config.toml
num_hidden_layers = 12
hidden_size = 256
n_experts = 48
experts_per_token = 1
d_expert = 352
d_shared_expert = 0
hidden_act = "swiglu"
moe_layers = [0, 1, 2, 3, 4, 5, 6, 7, 8, 9, 10, 11]
router_score = "sigmoid"
normalize_top_k = false
routed_scale = 1.0
balance_loss = 0.000563
balance_bias = true
scale_expert_input = true
init_std_router = 0.0084
lr_router = 0.00199
vocab_size = 2048
norm = "rmsnorm"
norm_eps = 1e-05
tie_word_embeddings = false
optimizer = "muon_variant"
learning_rate = 0.00766
beta1 = 0.93
batch_tokens = 262144
max_seq_len = 384
train_tokens = 2043000000
max_steps = 7794
dataset = "wikipedia_en"
Below are experts of layer 7 (counted from 0) of a mixture-of-experts language model. Rows are named router (the router's row for the expert), gate (a neuron's input weights, with its number), up (a neuron's input weights, with its number) and show model dimensions 0-255. Each number is 200 + 20 x the weight over its row's rms, rounded and kept within 0 to 999.
After each expert's rows: a language model's description of what the expert responds to; "mostly gets" lists some tokens that are sent to it at least half of the time. This comes from a sample of Wikipedia text that the model never trained on.

# expert 18
router,199,182,203,140,197,197,193,185,202,175,203,201,205,193,172,200,201,211,231,228,182,223,200,171,202,170,207,177,200,193,173,203,213,241,200,188,193,186,194,191,217,201,201,207,193,155,207,163,194,189,211,157,210,199,200,231,208,216,220,252,175,169,193,194,219,195,198,203,211,231,242,182,167,236,188,197,231,217,207,183,196,212,205,169,181,218,222,216,209,208,176,229,174,182,184,212,196,193,203,186,182,220,224,206,199,240,224,228,209,215,212,219,214,176,203,231,195,186,180,202,194,178,182,229,195,217,193,190,204,247,205,212,205,213,192,209,149,203,156,212,168,182,186,194,226,178,192,227,225,210,212,194,188,230,213,224,212,210,204,179,255,191,169,183,209,195,156,188,178,183,213,235,158,181,203,192,186,189,187,184,204,196,205,222,193,180,214,216,207,201,217,188,177,186,235,175,208,245,224,223,206,206,201,192,225,212,201,223,212,171,170,173,191,199,224,198,192,188,200,167,266,204,196,165,184,171,170,195,189,215,221,177,220,214,214,196,197,195,198,212,207,204,197,213,194,208,188,208,206,216,201,217,215,192,168,231
gate0,223,223,214,190,194,188,228,199,217,199,189,201,240,190,178,175,214,212,204,249,220,190,197,233,194,197,213,204,172,197,191,179,206,180,214,219,195,181,170,229,218,195,185,173,190,172,204,232,209,203,203,223,208,178,228,183,191,216,190,230,192,174,184,225,207,238,172,202,170,231,179,196,213,268,170,205,211,208,216,180,219,195,196,202,239,216,176,206,211,193,162,186,183,230,213,198,195,188,229,183,209,199,194,243,216,186,237,206,211,206,219,179,187,205,190,205,218,189,224,211,194,188,200,207,191,197,193,194,204,198,195,181,191,221,185,192,174,258,216,189,210,207,197,187,198,184,161,232,184,236,158,188,191,200,212,164,226,202,196,184,225,186,223,206,172,216,230,225,169,231,211,207,214,215,220,188,180,167,212,202,210,187,216,206,180,172,188,233,210,190,185,216,180,195,214,188,168,198,204,237,261,228,195,187,221,189,187,196,210,178,194,208,200,202,216,225,170,183,201,215,200,209,208,193,199,182,172,166,186,197,200,184,195,186,245,177,220,182,237,235,177,170,163,196,213,243,191,213,206,199,197,198,199,206,232,211
up0,205,217,219,181,181,191,210,178,208,211,186,199,165,190,229,200,208,198,186,212,193,200,194,203,200,234,195,211,226,210,170,202,196,223,179,204,175,179,160,203,183,192,184,213,204,207,185,202,183,167,228,186,191,196,225,171,206,179,196,165,206,188,233,184,186,208,245,186,224,179,218,205,244,199,197,199,240,196,169,244,222,169,198,184,178,179,194,202,213,162,209,202,187,143,192,237,193,188,216,197,204,187,181,181,196,193,216,215,206,230,174,215,242,210,227,194,206,190,180,216,202,201,201,222,184,191,231,217,199,169,187,191,181,177,188,238,193,173,226,210,138,173,199,188,178,200,195,192,222,151,198,202,222,208,208,214,239,234,189,181,167,219,239,237,198,176,203,204,187,218,200,203,210,184,204,207,205,208,174,186,197,194,171,193,226,183,217,181,207,217,221,206,225,223,191,197,188,214,218,180,200,197,196,197,179,222,216,232,213,176,225,186,220,173,221,212,188,212,201,213,183,228,182,230,154,221,187,187,183,229,215,213,221,191,232,193,224,199,176,213,226,212,214,245,227,204,188,220,230,178,227,208,201,195,170,211
It responds to: Accented and foreign letters
mostly gets: " n", "ó", "í", "á"

# expert 31
router,181,217,223,167,180,209,220,170,212,196,220,208,200,210,179,194,160,188,192,181,207,192,163,126,184,208,224,192,219,149,210,217,249,195,204,175,199,181,163,185,200,179,184,209,190,149,209,195,205,210,184,177,216,212,190,222,188,220,209,201,212,194,176,231,202,201,198,201,198,216,207,208,186,233,194,201,228,190,181,215,189,196,222,182,216,230,167,209,233,237,205,166,177,208,233,158,220,237,191,208,219,208,203,204,201,228,197,227,218,187,200,211,234,214,173,194,199,198,181,209,175,226,242,194,179,211,221,195,179,209,227,190,217,194,208,214,179,190,221,193,182,216,176,196,212,177,193,226,205,228,191,202,180,206,195,217,209,170,189,193,203,185,148,198,193,160,158,238,204,202,224,243,204,190,183,221,194,193,179,205,184,176,222,192,209,174,180,201,190,182,187,182,200,223,219,176,193,231,238,205,213,194,220,160,195,210,209,202,203,180,196,217,199,177,217,187,179,216,225,205,222,187,176,176,193,175,171,175,220,238,209,220,220,179,176,202,174,185,182,187,209,196,211,207,181,215,163,208,186,212,222,202,210,183,184,183
gate0,157,218,208,181,176,187,254,197,172,192,204,208,177,215,188,188,194,251,221,195,215,194,201,223,198,212,234,211,221,214,173,183,201,201,191,235,188,217,191,207,169,226,178,210,213,181,197,200,167,196,211,201,215,192,223,193,203,223,186,221,186,208,194,189,203,211,225,170,243,183,225,203,209,193,185,156,226,190,193,221,195,209,202,212,200,191,166,218,156,178,210,208,217,194,200,197,232,186,176,191,212,169,209,191,205,211,191,241,199,191,211,195,189,185,205,205,211,194,210,204,218,178,205,207,165,189,198,194,226,208,210,179,187,236,187,191,228,156,208,182,212,164,175,221,211,168,189,146,182,171,190,209,193,187,200,180,216,206,204,217,178,188,210,221,202,214,204,199,192,196,204,200,215,219,189,188,213,198,205,207,224,166,235,166,210,173,199,222,171,191,185,191,189,234,143,229,201,201,202,194,206,167,216,165,162,182,191,230,173,218,222,234,212,219,175,168,218,213,205,235,177,195,192,136,211,192,201,217,263,194,186,200,239,189,206,206,176,196,212,201,217,206,189,180,205,184,177,172,177,202,209,206,184,210,218,182
up0,223,201,180,168,184,233,172,222,228,201,162,179,220,169,182,191,181,207,200,198,175,216,205,211,192,167,186,210,219,180,188,190,189,162,163,221,188,225,198,229,214,196,174,178,173,165,185,218,199,192,163,209,219,224,204,185,199,198,194,241,173,190,178,162,190,220,226,196,198,207,213,237,173,219,203,230,227,185,215,196,203,195,199,232,183,217,201,186,248,190,174,222,177,242,211,163,234,184,180,223,201,199,201,232,169,180,203,207,227,166,230,212,187,194,189,195,207,230,214,215,199,184,220,195,202,174,202,204,190,190,207,159,168,171,189,191,205,194,191,213,215,201,205,220,230,221,208,185,208,177,201,188,213,232,210,187,195,208,176,214,227,249,208,185,217,207,141,223,203,212,227,193,200,201,226,197,203,201,214,184,211,234,175,232,213,201,207,173,224,199,193,189,215,192,212,188,183,217,187,223,213,229,179,181,189,181,214,189,191,193,216,219,226,186,150,196,182,213,190,195,192,173,188,198,198,217,214,226,237,183,187,208,190,192,182,210,210,171,241,187,184,180,199,194,230,184,185,199,187,194,254,192,164,210,214,198
It responds to: Name-ending pieces
mostly gets: "ael", "iel", " David", "son"

# expert 43
router,202,190,194,199,166,189,199,188,218,223,173,199,219,221,209,223,184,177,198,202,170,211,202,201,183,194,185,200,183,186,183,215,216,228,199,211,247,190,205,239,188,183,178,175,166,205,211,181,228,199,199,166,222,206,198,192,181,236,209,208,196,225,187,203,190,183,199,212,205,242,171,229,177,197,210,187,206,180,208,169,200,196,197,214,218,212,177,201,191,199,197,214,182,171,209,163,241,205,192,220,233,209,216,187,179,205,187,186,191,205,173,154,208,179,188,189,152,197,184,211,193,182,174,233,213,218,201,179,186,197,205,199,154,196,188,169,151,172,196,206,194,208,219,208,222,215,175,198,185,216,187,196,212,185,240,213,170,175,195,228,216,200,203,186,176,179,175,256,220,239,213,234,174,190,204,202,184,180,180,180,205,190,219,245,230,183,203,218,213,189,210,179,196,201,244,175,219,214,225,226,226,221,209,191,160,212,198,191,206,183,207,187,210,171,246,180,192,198,204,203,235,194,185,190,187,194,201,140,202,207,204,194,230,177,233,193,206,169,197,209,214,176,225,225,182,172,172,219,197,200,181,207,209,197,173,233
gate0,191,204,211,202,152,197,178,174,232,230,190,221,216,249,232,210,246,190,178,222,184,201,216,174,148,217,195,176,185,216,207,201,184,198,188,209,175,209,162,202,174,176,198,214,200,172,175,210,195,220,217,199,193,182,182,239,198,183,185,196,223,195,207,237,239,201,222,197,178,224,195,201,215,213,251,215,191,212,177,219,184,216,199,194,206,185,198,208,212,200,219,219,187,170,185,208,192,179,181,230,182,205,197,224,201,206,197,177,173,218,198,213,184,184,205,198,170,200,208,200,199,201,192,188,163,174,199,219,206,173,267,156,186,154,187,210,207,196,207,195,186,189,191,220,202,188,198,209,191,212,191,218,181,212,248,178,179,193,188,184,217,220,226,224,164,175,218,186,225,246,218,205,181,212,187,216,228,195,176,170,228,204,192,196,220,209,174,191,205,211,207,195,220,176,192,190,197,197,240,213,181,159,214,206,219,192,227,180,201,171,193,207,191,207,215,227,204,173,177,188,222,188,182,195,213,178,198,215,228,222,166,215,197,164,157,191,188,177,165,193,182,202,188,206,170,204,209,186,208,242,215,207,188,172,184,208
up0,213,208,203,185,205,177,190,172,226,201,189,202,210,228,230,215,225,191,205,231,207,197,200,185,198,189,197,203,174,208,152,177,189,186,213,205,181,184,189,195,221,206,177,174,189,205,199,173,199,229,200,205,182,152,230,181,193,212,179,181,231,202,166,176,207,226,208,212,214,185,210,158,218,226,184,200,184,190,173,183,191,197,227,213,174,194,193,198,219,234,208,217,197,184,175,195,196,185,183,190,229,201,187,221,203,208,186,203,215,182,194,229,202,185,199,217,196,169,243,201,219,200,238,224,193,209,223,201,160,185,206,193,237,179,191,201,181,151,204,238,210,203,162,222,198,201,199,196,191,203,217,165,184,184,206,218,206,199,216,165,176,176,245,186,213,237,227,151,218,252,234,178,205,201,197,197,218,179,172,153,219,178,192,205,233,205,186,180,207,183,174,206,214,193,200,183,191,178,202,220,181,200,172,153,193,213,205,205,179,200,157,220,216,202,170,176,190,171,183,166,218,200,183,169,209,183,205,210,244,217,193,178,199,156,181,210,193,226,205,204,216,224,186,192,213,208,210,236,178,213,200,208,164,204,184,187
It responds to: Definite article the
mostly gets: " the", "The", " The", "the", " its"

# expert 9
router,223,200,209,183,162,228,212,201,222,138,195,220,196,228,196,216,159,217,218,198,216,203,196,213,215,186,187,213,187,190,216,238,215,201,195,207,219,185,193,209,212,189,207,212,196,181,175,168,218,196,206,191,223,193,188,221,217,227,205,199,230,184,169,216,200,187,183,174,195,205,216,181,204,221,153,174,219,193,169,177,202,191,168,232,214,210,167,188,241,229,227,161,198,180,209,195,204,202,190,180,241,252,240,188,209,227,199,225,214,193,206,194,201,210,205,192,200,197,217,201,193,219,235,223,171,175,188,189,164,240,213,215,156,119,172,183,179,215,219,179,173,203,214,205,219,190,180,177,189,233,174,209,206,178,197,221,198,193,185,201,205,190,182,182,184,195,213,198,187,209,199,235,170,183,177,202,201,191,195,203,164,195,221,211,209,212,203,187,211,202,233,216,166,177,196,202,216,210,216,190,233,227,172,182,209,224,237,223,194,169,200,201,212,180,217,210,193,192,208,194,191,179,201,167,188,203,166,166,218,214,234,181,200,166,188,205,206,209,189,192,191,187,233,200,213,184,188,215,200,184,202,209,243,191,192,203
gate0,196,199,214,195,203,199,224,183,190,160,178,188,206,187,231,191,184,159,222,211,229,212,192,206,197,203,197,186,208,204,222,197,209,197,208,197,189,184,213,217,181,200,196,204,171,199,196,190,202,166,176,185,215,212,217,185,176,200,220,186,222,198,181,231,206,197,177,160,211,207,241,170,193,189,192,220,181,183,182,202,216,254,161,204,182,225,180,219,199,182,216,204,179,220,209,154,174,215,207,206,160,218,239,219,195,240,220,258,182,195,232,227,199,155,210,208,227,212,170,233,210,167,188,215,216,206,200,236,141,174,167,204,212,199,191,178,211,203,219,229,219,200,207,213,165,225,198,215,218,216,166,230,191,177,173,203,222,196,178,182,212,161,191,216,204,199,167,202,207,199,220,228,195,171,204,215,187,194,213,190,180,200,202,197,209,233,206,203,211,231,216,224,205,245,200,150,210,243,198,206,175,183,219,192,164,188,178,225,184,169,194,157,221,186,224,161,180,170,168,186,203,213,195,189,201,193,194,197,212,196,185,204,189,186,179,218,206,203,204,210,180,205,206,207,220,178,215,181,185,215,190,191,206,197,205,193
up0,231,202,186,204,217,179,195,193,185,191,220,166,217,208,184,184,203,219,168,203,178,198,185,171,208,199,165,194,184,183,201,145,200,225,227,229,219,178,207,185,218,191,202,172,217,211,207,211,233,228,222,192,202,197,190,247,201,156,194,228,204,181,208,179,217,214,173,192,177,234,143,158,157,225,227,176,222,200,221,205,199,182,195,154,210,194,236,223,181,188,221,181,163,196,209,225,192,167,185,193,223,196,186,233,226,182,167,174,186,165,199,192,217,201,219,176,210,165,218,166,183,217,218,209,215,191,210,200,222,186,189,174,176,187,207,198,216,190,158,177,234,199,203,163,180,213,193,217,184,183,231,166,206,227,222,197,179,207,210,223,177,194,188,206,236,211,203,190,193,214,191,198,186,228,201,180,211,219,201,204,212,197,215,191,170,158,196,204,205,166,166,175,184,214,198,224,188,213,222,182,223,238,187,220,174,212,251,196,193,222,188,206,179,202,196,222,200,217,199,200,196,212,203,194,210,172,198,202,200,226,182,179,210,216,173,168,187,218,203,214,211,197,187,213,170,198,201,194,179,188,225,198,175,203,212,197
It responds to: Auxiliary verbs, prepositions
mostly gets: " has", " have", " was", " been", " is", " are"

# expert 15
router,193,203,205,194,177,207,197,193,224,212,180,181,190,233,172,181,202,208,243,205,176,231,167,174,177,194,216,239,211,147,209,230,248,196,220,181,205,178,179,182,209,174,222,180,205,169,225,179,195,230,212,204,197,195,190,208,210,215,226,186,187,194,163,207,211,215,203,218,195,216,220,198,185,230,163,178,214,177,164,225,203,202,215,188,201,221,205,219,231,192,190,193,195,194,214,177,185,219,178,188,218,213,199,168,225,206,192,212,226,213,200,196,240,220,148,181,206,185,172,172,183,214,216,184,184,210,209,193,175,197,207,178,218,177,179,216,189,199,207,205,180,211,211,156,209,178,181,228,205,199,202,194,167,173,197,210,196,171,169,192,193,198,163,205,202,178,190,232,225,204,227,228,186,198,211,201,211,181,193,206,205,150,203,214,207,196,198,213,221,199,189,169,180,228,234,227,205,194,266,204,221,249,224,184,215,188,220,166,222,207,178,226,194,166,230,210,210,173,201,177,213,207,193,168,194,180,205,205,212,233,228,220,226,202,169,175,202,213,203,205,206,184,233,185,183,200,177,191,174,216,211,192,212,184,188,215
gate0,207,226,202,230,223,154,214,202,193,210,228,215,189,179,226,175,184,195,216,178,206,172,181,250,191,175,215,216,230,197,184,218,197,244,203,196,216,205,188,188,199,210,187,219,223,224,192,179,188,213,247,179,191,194,186,174,182,170,192,195,181,231,206,205,204,187,222,195,178,189,212,196,214,198,171,219,191,222,192,205,199,196,158,200,188,214,146,181,204,224,199,167,209,222,202,179,201,215,192,235,188,201,187,190,181,185,176,199,211,203,180,184,198,232,227,182,204,243,200,174,193,221,203,180,187,211,193,198,182,201,175,211,214,228,201,204,167,193,251,199,214,176,200,168,213,190,207,198,220,184,201,181,225,200,214,190,171,201,207,223,173,238,217,218,202,175,181,196,217,172,201,186,169,182,202,169,200,188,196,200,191,195,191,174,219,202,166,183,193,200,239,180,260,211,213,170,219,225,237,188,215,226,221,185,189,236,216,205,166,211,243,174,164,179,253,203,224,202,203,185,182,199,172,223,223,211,191,174,156,176,171,187,197,190,225,204,222,197,204,192,235,219,206,186,207,209,209,208,205,201,228,174,201,193,195,203
up0,190,188,179,221,212,168,200,193,175,211,245,178,200,185,240,209,187,212,199,193,211,208,205,206,201,212,173,175,238,251,187,192,175,184,219,195,200,233,238,163,199,178,209,180,177,163,208,215,221,164,170,254,189,213,189,207,165,194,189,192,222,178,210,203,150,211,202,169,182,189,188,219,176,207,204,208,191,235,180,213,181,222,229,184,220,213,225,222,219,181,206,171,185,194,205,195,207,186,215,192,193,202,209,211,212,209,174,193,197,194,201,200,220,226,159,205,202,154,177,209,215,191,183,181,210,219,222,181,218,200,160,192,206,203,213,164,201,189,193,196,179,238,194,206,206,213,173,196,200,221,214,214,190,225,206,200,189,219,186,216,199,204,193,216,212,211,218,184,193,209,194,188,231,189,210,204,192,229,170,210,202,211,205,180,204,203,172,225,225,200,193,197,147,170,205,152,210,162,201,220,194,178,165,253,181,217,181,236,167,173,185,206,226,203,178,142,185,226,228,181,186,202,190,206,185,188,170,196,193,172,213,175,195,213,215,198,214,191,211,246,217,169,201,205,181,186,191,174,195,179,210,205,194,200,196,212
It responds to: First-name openings
mostly gets: " Thom", " Jos", " Jo", " Rober", " Alex", " John"

# expert 16
router,204,189,217,193,193,205,181,165,206,196,167,217,172,228,190,198,175,176,191,192,196,175,215,155,168,188,197,187,181,171,215,208,205,208,181,180,195,183,177,197,241,199,213,217,188,130,228,195,208,205,185,191,205,230,174,192,202,207,235,202,218,206,184,206,215,162,193,195,197,254,163,207,165,234,185,183,193,199,202,203,205,181,180,191,224,204,180,199,214,218,212,181,173,178,224,161,217,195,182,205,208,218,201,172,170,228,191,211,201,189,204,217,222,209,178,196,210,190,151,245,206,209,196,179,188,197,207,222,177,219,210,191,215,189,185,193,188,176,209,195,187,185,187,218,220,208,185,206,192,217,214,176,177,208,208,202,198,205,191,180,183,155,156,206,171,209,204,204,204,198,189,222,163,194,196,201,158,200,172,193,223,178,226,205,197,198,202,207,191,196,203,227,183,240,226,148,206,223,239,200,193,204,200,198,173,205,203,200,226,218,238,217,177,205,242,217,202,178,197,200,216,191,145,183,172,182,195,215,217,251,242,178,210,204,219,189,188,203,172,201,213,179,209,191,179,210,158,209,191,185,209,224,215,226,179,207
gate0,234,194,199,192,191,173,182,172,164,246,166,187,179,209,218,175,187,194,184,229,189,196,213,193,210,204,190,192,207,190,204,244,205,195,195,188,197,180,265,179,185,195,179,182,237,187,190,210,196,229,161,199,212,183,220,196,197,186,204,256,208,206,231,180,221,210,209,208,235,192,216,196,199,204,231,197,189,200,240,177,180,184,195,233,168,163,192,203,229,189,212,189,210,204,182,232,212,191,202,204,150,174,230,204,207,197,184,194,217,177,215,178,206,176,207,193,183,188,193,202,153,229,178,159,211,184,212,212,173,218,193,211,199,210,161,210,210,221,201,212,185,153,195,192,185,182,210,219,201,251,202,245,207,214,239,200,199,216,187,188,208,187,203,201,179,202,207,209,221,192,211,219,209,178,212,184,229,199,190,216,217,163,158,200,195,185,192,199,198,234,228,180,204,198,222,203,203,176,208,213,184,209,230,208,186,210,177,210,198,221,207,209,245,185,198,213,232,234,203,217,182,213,215,211,212,184,245,180,192,227,198,192,183,195,224,162,182,251,205,218,206,196,219,189,207,187,196,193,188,167,169,183,215,182,185,194
up0,196,184,182,213,207,195,165,222,211,226,210,171,191,203,201,208,190,184,210,195,196,199,182,270,222,201,226,229,193,229,206,194,172,179,228,209,247,164,180,208,216,191,168,218,167,189,182,225,186,179,184,200,196,211,221,221,227,185,202,182,168,181,213,183,183,189,240,217,189,208,226,230,205,175,189,207,200,222,205,188,193,193,244,205,174,167,179,233,215,206,195,163,158,173,185,217,201,193,186,220,222,201,214,193,206,197,189,166,174,243,167,197,198,213,181,165,201,204,204,215,180,188,227,186,222,195,227,241,211,211,197,195,212,251,226,198,208,180,218,203,233,217,191,198,211,191,180,212,207,186,191,163,204,229,187,193,178,228,243,211,225,201,193,206,184,214,175,219,213,174,211,185,204,196,190,200,171,175,189,179,213,184,205,182,214,176,165,212,204,195,218,222,178,186,189,175,186,183,202,230,224,208,175,202,204,186,198,158,183,202,205,231,196,251,184,223,173,195,187,213,218,188,194,173,223,209,179,191,225,217,204,167,209,162,193,205,207,189,228,239,197,201,182,209,220,218,209,207,196,196,189,205,230,195,165,184
It responds to: Place names and endings
mostly gets: " town", " north", " County", " city", " River", " District"

# expert 12
router,157,251,207,177,173,223,221,165,213,171,160,224,198,196,191,211,172,208,221,208,163,217,199,180,181,187,209,208,200,199,179,212,225,214,178,205,182,207,202,208,185,174,186,187,215,188,228,214,212,196,174,207,190,188,199,214,195,232,227,187,217,210,205,208,204,182,198,195,218,258,208,182,202,216,186,201,200,205,211,173,200,204,243,206,196,217,155,182,235,196,202,167,179,159,201,169,243,199,177,188,229,228,218,174,194,225,189,209,185,208,190,211,226,159,161,206,197,219,175,192,211,237,196,182,199,202,202,231,205,228,184,198,185,202,184,214,177,198,199,189,196,189,182,202,221,187,220,206,204,200,219,206,203,193,213,174,178,207,220,193,240,201,193,237,193,187,176,219,232,188,197,244,184,178,213,208,222,193,199,177,205,167,233,217,207,181,168,214,162,210,203,195,214,157,251,217,206,205,239,217,193,199,214,195,186,225,199,213,194,179,236,208,200,177,225,212,164,195,171,224,219,175,209,182,164,186,173,193,198,188,196,211,198,199,216,193,188,250,202,194,209,212,215,185,196,164,167,175,213,207,201,191,240,213,220,208
gate0,204,191,231,214,201,168,240,169,184,231,198,191,208,218,202,214,172,202,191,217,220,197,154,223,171,170,192,225,179,221,189,190,166,206,176,196,172,208,170,208,182,210,232,232,187,200,199,198,179,193,189,203,236,178,201,213,198,221,190,229,228,189,202,175,213,207,208,182,200,240,185,222,175,200,193,227,213,201,196,243,188,182,220,156,199,208,182,183,183,204,145,207,215,222,184,193,223,159,196,223,211,163,206,191,203,165,231,212,199,177,199,209,209,179,199,180,192,211,210,238,174,186,220,167,217,184,232,216,207,205,191,242,200,194,192,186,200,173,214,175,182,164,185,195,219,183,210,225,222,204,216,194,189,184,186,216,221,189,201,233,226,215,219,208,207,187,162,197,204,206,210,221,206,165,228,227,200,201,181,197,165,187,204,209,216,194,254,231,160,154,184,181,200,175,194,204,205,214,220,208,199,202,188,206,212,211,207,206,203,228,165,199,201,189,206,224,229,203,196,198,190,195,200,205,228,186,192,237,188,197,196,212,171,176,186,198,181,164,211,141,180,174,218,173,229,186,205,213,173,192,223,192,192,227,205,187
up0,210,217,195,208,195,209,196,228,168,221,171,183,210,210,201,207,170,200,213,206,184,208,174,206,182,196,210,234,206,165,178,177,189,213,197,186,186,205,193,201,200,206,175,189,189,216,200,204,212,198,212,187,162,204,202,228,223,207,187,220,197,205,193,191,209,213,212,213,198,228,200,192,188,214,183,226,172,174,181,220,202,213,193,223,222,210,233,205,196,203,227,261,192,186,209,201,217,186,190,197,193,205,206,181,201,188,200,198,204,174,236,189,173,198,218,166,177,244,176,189,198,202,200,199,193,200,162,202,173,211,193,185,176,198,228,171,174,182,189,194,243,197,190,204,201,211,191,225,213,240,232,182,176,176,193,217,225,148,192,233,194,181,175,214,199,230,171,191,225,164,186,214,164,218,159,160,197,182,186,187,213,261,210,233,180,185,168,220,196,218,209,190,213,178,205,190,192,208,211,163,150,214,196,170,226,227,175,171,220,194,190,178,228,163,215,203,195,209,183,196,195,193,157,199,232,210,215,212,199,198,226,196,234,218,180,209,181,196,237,213,242,175,203,229,220,184,190,207,212,215,174,179,201,242,196,172
It responds to: Prepositions after nouns
mostly gets: " New", " at", " by", " of", " from", " against"

# expert 27
router,209,211,201,201,189,206,175,194,229,172,188,248,210,167,181,192,169,198,206,190,179,194,209,189,210,188,189,225,202,205,174,235,218,215,195,191,227,221,186,212,181,184,189,192,205,197,208,174,228,189,201,188,196,191,207,234,239,238,209,191,210,200,197,234,205,156,215,207,209,236,233,213,185,163,176,186,191,173,171,187,197,194,220,226,201,192,167,220,180,202,230,214,193,183,208,172,190,196,179,192,200,199,200,148,188,216,218,196,209,201,205,239,196,219,191,212,196,192,183,209,203,205,223,216,178,211,200,210,210,224,221,165,161,222,193,199,187,211,183,179,212,201,232,185,201,228,189,167,230,237,186,190,203,161,219,203,180,235,232,164,196,216,175,167,174,182,203,157,196,212,208,211,178,216,212,183,225,198,240,197,197,164,248,224,214,206,171,225,214,195,178,203,208,218,209,190,221,214,220,177,197,257,221,202,224,251,195,211,217,195,198,178,191,193,217,198,180,166,174,233,206,189,210,201,201,201,207,156,201,206,208,205,205,191,235,193,218,165,183,200,222,204,228,213,184,176,177,221,219,221,189,234,202,208,186,218
gate0,220,203,203,213,195,208,185,223,192,201,229,231,170,182,170,184,210,186,210,201,173,193,200,200,187,207,193,211,219,208,177,198,173,215,176,220,224,215,220,183,195,213,186,197,208,183,219,235,198,260,202,186,231,223,214,203,202,168,189,216,187,168,211,203,197,182,200,199,230,220,175,187,201,171,209,210,245,256,160,198,213,223,184,155,219,212,179,183,182,245,226,181,201,189,157,213,197,199,216,168,167,173,220,179,194,190,203,188,187,225,199,189,207,232,208,199,218,176,186,200,200,222,158,187,188,222,220,195,223,192,161,203,189,201,158,136,200,180,194,243,205,196,193,206,202,212,228,198,201,182,180,202,215,205,183,238,216,209,196,195,194,180,204,215,204,229,204,209,208,219,173,161,237,215,203,248,171,180,210,221,217,208,222,199,198,212,199,218,187,206,155,201,223,175,188,225,211,183,200,215,196,190,208,211,177,228,226,153,205,180,213,219,187,200,170,194,195,196,189,227,190,225,196,187,203,193,193,202,170,151,204,171,214,220,227,196,179,198,171,206,223,225,194,210,201,205,210,203,176,196,205,173,200,211,200,222
up0,185,195,180,209,183,243,208,164,195,194,220,217,218,227,214,198,215,199,223,178,188,211,203,241,164,195,184,212,177,223,186,173,229,229,231,201,216,211,198,186,185,205,215,226,173,182,148,211,211,219,228,165,213,222,216,241,205,231,172,207,171,171,229,243,218,191,216,203,211,228,210,229,214,190,171,199,209,217,163,217,238,207,188,185,200,175,190,203,201,212,190,203,231,205,171,181,203,220,205,174,193,220,216,164,174,220,208,199,187,219,226,209,195,214,185,197,193,202,172,202,257,213,188,165,183,206,219,176,229,207,205,210,200,184,198,224,170,223,197,217,209,190,221,171,209,168,210,199,205,236,171,182,192,225,173,164,197,218,200,197,212,216,173,156,199,232,206,214,220,196,161,211,186,210,213,241,240,165,198,209,176,225,201,180,204,227,209,218,203,212,228,192,199,198,197,211,226,178,210,182,193,211,186,218,203,222,188,227,194,172,197,185,184,185,187,182,181,165,201,189,190,183,198,204,200,198,174,207,187,187,216,183,222,194,205,187,207,192,190,221,179,210,206,163,175,205,223,221,221,176,196,149,212,231,206,211
It responds to: Word-initial B, D, st
mostly gets: " b", " St", " B", " d", " st", " D"